Weights of a small mixture-of-experts language model, trained from scratch on English Wikipedia: 32 squared ReGLU neurons an expert, 4791 steps.
Below are experts of layer 6 (counted from 0) of a mixture-of-experts language model. Rows are named gate (a neuron's input weights, with its number), up (a neuron's input weights, with its number) and show model dimensions 0-95. Each number is 128 + 24 x the weight over its row's rms, rounded and kept within 0 to 255.
Before each expert's rows: "gets" lists some tokens that make up at least twice as much of what it gets as of all text; "comes after" lists some tokens at least twice as common just before its tokens as in all text. This comes from a sample of Wikipedia text that the model never trained on. Tokens count by the router's weight.

# expert 58
gets: "0", "9", " J", "1", "–", " D"
comes after: "2", "1", "0", ";", " United", " D"
gate0 [122 135 109 140 108 156 132 134 116 105 150  85 165 153 147 138 135 102 123  72 197 104 136 121 140 129  88 189 179 108 136 104 161 125 108 140 153 104 149 117 144 126 145  96 102 123 140 125 136 111 136 101 128 130 144 116 105 138 141 157 158 151 148 101 123  85 140 117  96 114 123 169 139 157 133 139 115 103  98 118 108 141 130 150 118 120 127 136 148 119  87 144  89 184 168 129]
up0 [136  72 145 148 141  82  93 152 155 160 155 145 101 168 115 116 111 111 118 120  75 122 174 123 149 125 120 111 131 149 139 144  66 136 148 172 137 154 132 104 170 134 116 121 137 128 125 144 119 146 142 121 109 123 112  78 115 107  94 123 110 141 151 152 113 159 137 144 171 133 167 155 142 130 110 103 150  98 143 131 104 158 134 138  62 119 108 136 127 123 159 124 108  97 114 127]

# expert 2
gets: " |", ";", " /", " —;", " than", " –;"
comes after: " ", "0", "3", "6", "4", "5"
gate0 [138 144  78 149 129 137 107 128 140 174 151 154 106 154 159 144 147 111 133 158 168 110 112 192 140 155  94 106 147 150 114 138 123 149 121 122 109 122 133 117 175 120  96 101 166 102  99 134 119 118 132 128 101 158 153  64 110 139 139 123 157 136 156 118 116 100 154 154 121 101 146 122 154 124 140 134 111 128 101  82 147 109 107 103  56 128 160 139 126 138 130 129 120 144 138 159]
up0 [154 150 162  84 116 169 107 142 108  78 126 139 157 176 157 108 120 119 132 135 149 145 131 108  84 164 136 170 123 103  85 163 140 137 118 148 161 157 120 168  95 175 155 110 143 131 169 108 116 129 144 107 149 124 167 111 100 152 140  95 139 152 122 142 125 120 129 129  98 107 119 115 122 115 105 104 145  86 176 112 130 157 121 147 152 124 139 163 148 130 122 133 159 116 161 131]

# expert 161
gets: "==", "===", " |", " was", ")", " were"
comes after: "\n", " he", " He", "a", "as", "an"
gate0 [ 93 152 162 118 121 126 164 152  99 117 121  83 106 146 153 133 137 112 141 130 147 141 155 149 150  93 111 158 107 120 135 133 157 110 135 133  96  94 150 141 143 131 101  92  95  95  91 118 122 146  79  91 145 137 130  67 120  90 137 108 165 133 147 137 120 123 132 143 149  84 166 151 138 134 135 145  76 170 121 132 151 145 145 131  97  89 131 150 151 134 124 142  99 167 127 167]
up0 [121 141 115  92 134 161  80 140 118 124 169 194 166 148 104 123 148 125 119  99  98 168 104 148 131 141  94 122 112 131 151 125 117 106 120  90  94 157 143 126 130 165 123 132  99  95 160  89 102 127 125 108 148 138  87 173 105 135 111 127 137  93 129 151 119  88 165  97 145 124 104 144 116 128 132 138  87 112 114 120 108 115 124 133 174 113 179 130 134 117 150 104 121 161 151 137]

# expert 134
gets: ",", " ", "–", "3", " |", ";"
comes after: " |", "0", ".", "6", "3", "4"
gate0 [125 174 146 167 133 137 168 133 106 131 136 101 118 118 109 142 145 132 117  83 142 105 154 172 122 100 170 168 178  93 143  96 134 143 173 143 148 130 165 113 106 102 136 100 111 169 112  85 127 145 120  98 130 118 136  88 127  71 125  97 142 145 155 135 126  98 124 125 149 123 132 168 140 105 147 138 124 109  95 153 129 148 149 132 158 120 125 107 144 106 125 155 160 174 128 105]
up0 [125 127 126 158  95 153  82 138 148 152 114 150 107 154  95 122 159 125 131 143 129 136 126 116 100 106 116 146 144 142 127 128 142 118  68 159 137 146 151 121 119  93 133 105 136 123 108 103 121 110 155 133 101 167 102 128 141 112 136 124 136 129 174 118 190 133 146  86  90 151 127 174 120 103 106 185 134 163  75 117 119 120 106 167 124 121 108 148 162 119 118 104 161  91 159 143]

# expert 211
gets: "9", "0", "1", "8", "7"
comes after: "1", "2", "0", "age", "born", " since"
gate0 [162 121 184 140 127 139 132 148 107 100  98  97 134 144 138 134 141  87 137 113 137 132 152 161 126 140  83 157 132 178 108  92 107 131 109 134  97 110 137 118 110  99 141 126 139 142  86 125 137 155 117 134 120 136 104 121  86 143 115 136 137 173 167 111 134 185  85 149 125 145 140 113  78 132 138 109 137 162  68 133 138 119 179 136 128  90 149 104 128 111 140  91 136 104 147 129]
up0 [116 142 132 179 101 124 125 133 140 149 137 137 119 108 112 117 167 132 108 126 146 131 129 133 125 146 133  95 151  86 142 155  77  70 114 139 171 137 148 145 122 139 131 120  94 147 169 163 125 168 140 103  95 141 140 156 144 136 126  98 111 118 109 104 123 172 117 162 118 170  75  99 147  97 121 133 150 115 163 150 157 105 132 103 176 150 145 126 155 172 156 157 144 124 122 138]

# expert 37
gets: " ", "1", "2", " of", " In", "3"
comes after: "|", " ", "-", " member", "See", " members"
gate0 [105 119 131  99  97 156 138 176  81 130 135  83 161 141 111 132 131 128 131 120 100 163 112 182 139 129 133 128 129 101 125 154 159 117 112 170 155 131 104 150  88  95 135 186 116 126 102  88 116  82 120 154 109 139 143  86 139 152 127 102 159 148 100 156 140 109 135 126 108 143 113 147 114 127 100 116 126 145 139 119 109 117 141  95 126 156 139 165 166 113  79 161 123 149 145 104]
up0 [117 109 117  70 151 155 112 102 117 145 159 136  91 112 158 134 178  89 139 126 177 163 106 148 138 102 173 128 167 125 127 153 118 131  76 136 102 138  82 154 152 125 123 103 127 144 125 113 124 142  91 154 124  74 148 141 114 117 179 122 134 124  99 140 127 115 130 125  99 157 103 108 137 161 118 155 141 176 107 141 118 147 124 126 127  95 141 140 129 120  96 113 161 160 127 111]

# expert 8
gets: "3", "0", "2", "6", "5", "4"
comes after: " ", ",", "2", "–", ":", "°"
gate0 [124 120 109 137 101 122 126 147 121 125 157 141  83 141 133 181 115 153  97 104 156 110 153 183 157 148 122 152 174 113 123 125 163 119 142 167 125 164 154 132 143 103 109 147  63 113 148 139 152 110  99 149 130 143 167  78 109 123 118 125 117 158 155 135 146  89  79 133 121 130 128 138 155 130 123 148 131 132 115 144 106 162 139 168  93 121 120 143 132 106 101 170 115 146 109 163]
up0 [117 122 114 108 128 114 110 116 106 137 130 103 178 101 157 150 120 155 123  93 103 131 159 170 133 150 135 113  77 140  94 122 167 134 162 178 119  79 127 108 133 133 164  92 146  91 126 117 147 123 109 111 171 103 122  98 175 127 114  88 141  68 144 119 139  97 125  69 127 135 128 127 112 110 135 107 136 121 142 102 132 106 114  93 143 136 161 151 129 136 118 149 114 141 117 164]

# expert 77
gets: "\n", " =", "==", " ==", "===", " ==="
comes after: "\n", ".", "==", " ==", "===", " ==="
gate0 [117 120  60 107 121 117 166 123 182 162 150  89 143 177 131 127 116 109 121 145 150 140 137 120 118 105 113 156 176 147  84 132 126 109 102 118 110 135 108 112 159 141 150 154 124 157 110 158  93 118 117 110 123 154 102 129 148 122 164 176 193 133  97 128 167 141  80 139 155 123  86 110 149 135 130 125 130 120 116 126 131 125 138 149 116 159 134 139 117 138  98 171 117 109 118 118]
up0 [122 116 114  96 160 139 176 125 166  91 138 136 113 112 135 173 147 137 115 126 131 155 149 139 141 111 123 127 147 135 107 136 110 167 134 146 138 131 127 104 146  77 143 106 139 142 168 148 125  82 149 182 135 118  98 123 171 128 110 161 140 132 139 120 135 122  93 123  84 144 148 154 105 135 148 102 127 165 148 158  95 153 129 137 154 157 153 144 162 115 153 155 186 140 184 124]

# expert 50
gets: ",", " |", " in", " with", " of", ":"
comes after: "4", "3", "6", "\n", "0", "5"
gate0 [ 96 149  99 145 138 165 158 141 135 143 157 173 144  85 116 153 145 123 152 124 154 100 164 160 174 113 152 153 109  90  75 113 122 122 124 152 137 154 130 149 134 125 160 136 138 140 112 136 123 162 119 115 116 118 125  91 106 101 141 159 144 158 150 138 135  92 120 140 164  93 142 157 187 147 139 116  82  92 103 108 136 143 132 156 131 108 109 138 166  93 149 140 136 158 141 151]
up0 [106 154 153 140 147 147  92 133 116 115 122 121 143  87 148 139 139 139 133 148 126 121 118 102  90 158 162 140 102 119 117 110 163 113 156 110 131 144 116 161 143 170 112 114 127 159 164  67  68 132 133 129 118 121  99 134 117 116 122 108 196 120 133 111 127 132 131  97 140 129 146  92 114 168 166 155 149 144 119 126 109 130  95 135 106 138 111  96 172 120 192 167 101 139 129 132]

# expert 86
gets: "\n", ",", " in", " a", " is", " it"
comes after: ".", " was", " is", " to", " were", " in"
gate0 [149 153  97 158 106 156 145 120 133 129 160 121 155 153 110 104 165 106 164 128 156 102 141 183 137 154 118 166 149  65 156 131 121 117 146 153 101 157 160  98 119 126 114 125 105 137 150 130 129 122 123 134 174 145 114 128  96 142 121 133 118 111 152 150 124 135 140 114 119 137 103 118 121 149 142 146 153 163  98 154 121 105 143 104 103 141  63 126 123 148 131 156 106 203 125 162]
up0 [176 131 151  92  91 105 119 167 121 134 132 138 141 136 148 107  92 136  86 152 101 120 152  95 109 117 128 114 148 135  78 122  90 129 144 145 105 135 172 111  90 100 115 108 121 131 127 106  93 110 156 146 140  95 120 128 102 119 141 127 113 123 115 136  83 140 214  83 141 101 100 120 148 116 141 108  83 127 126 107 142 150 131 144 130  99 137 152 134 110 110  99 145 106 157 102]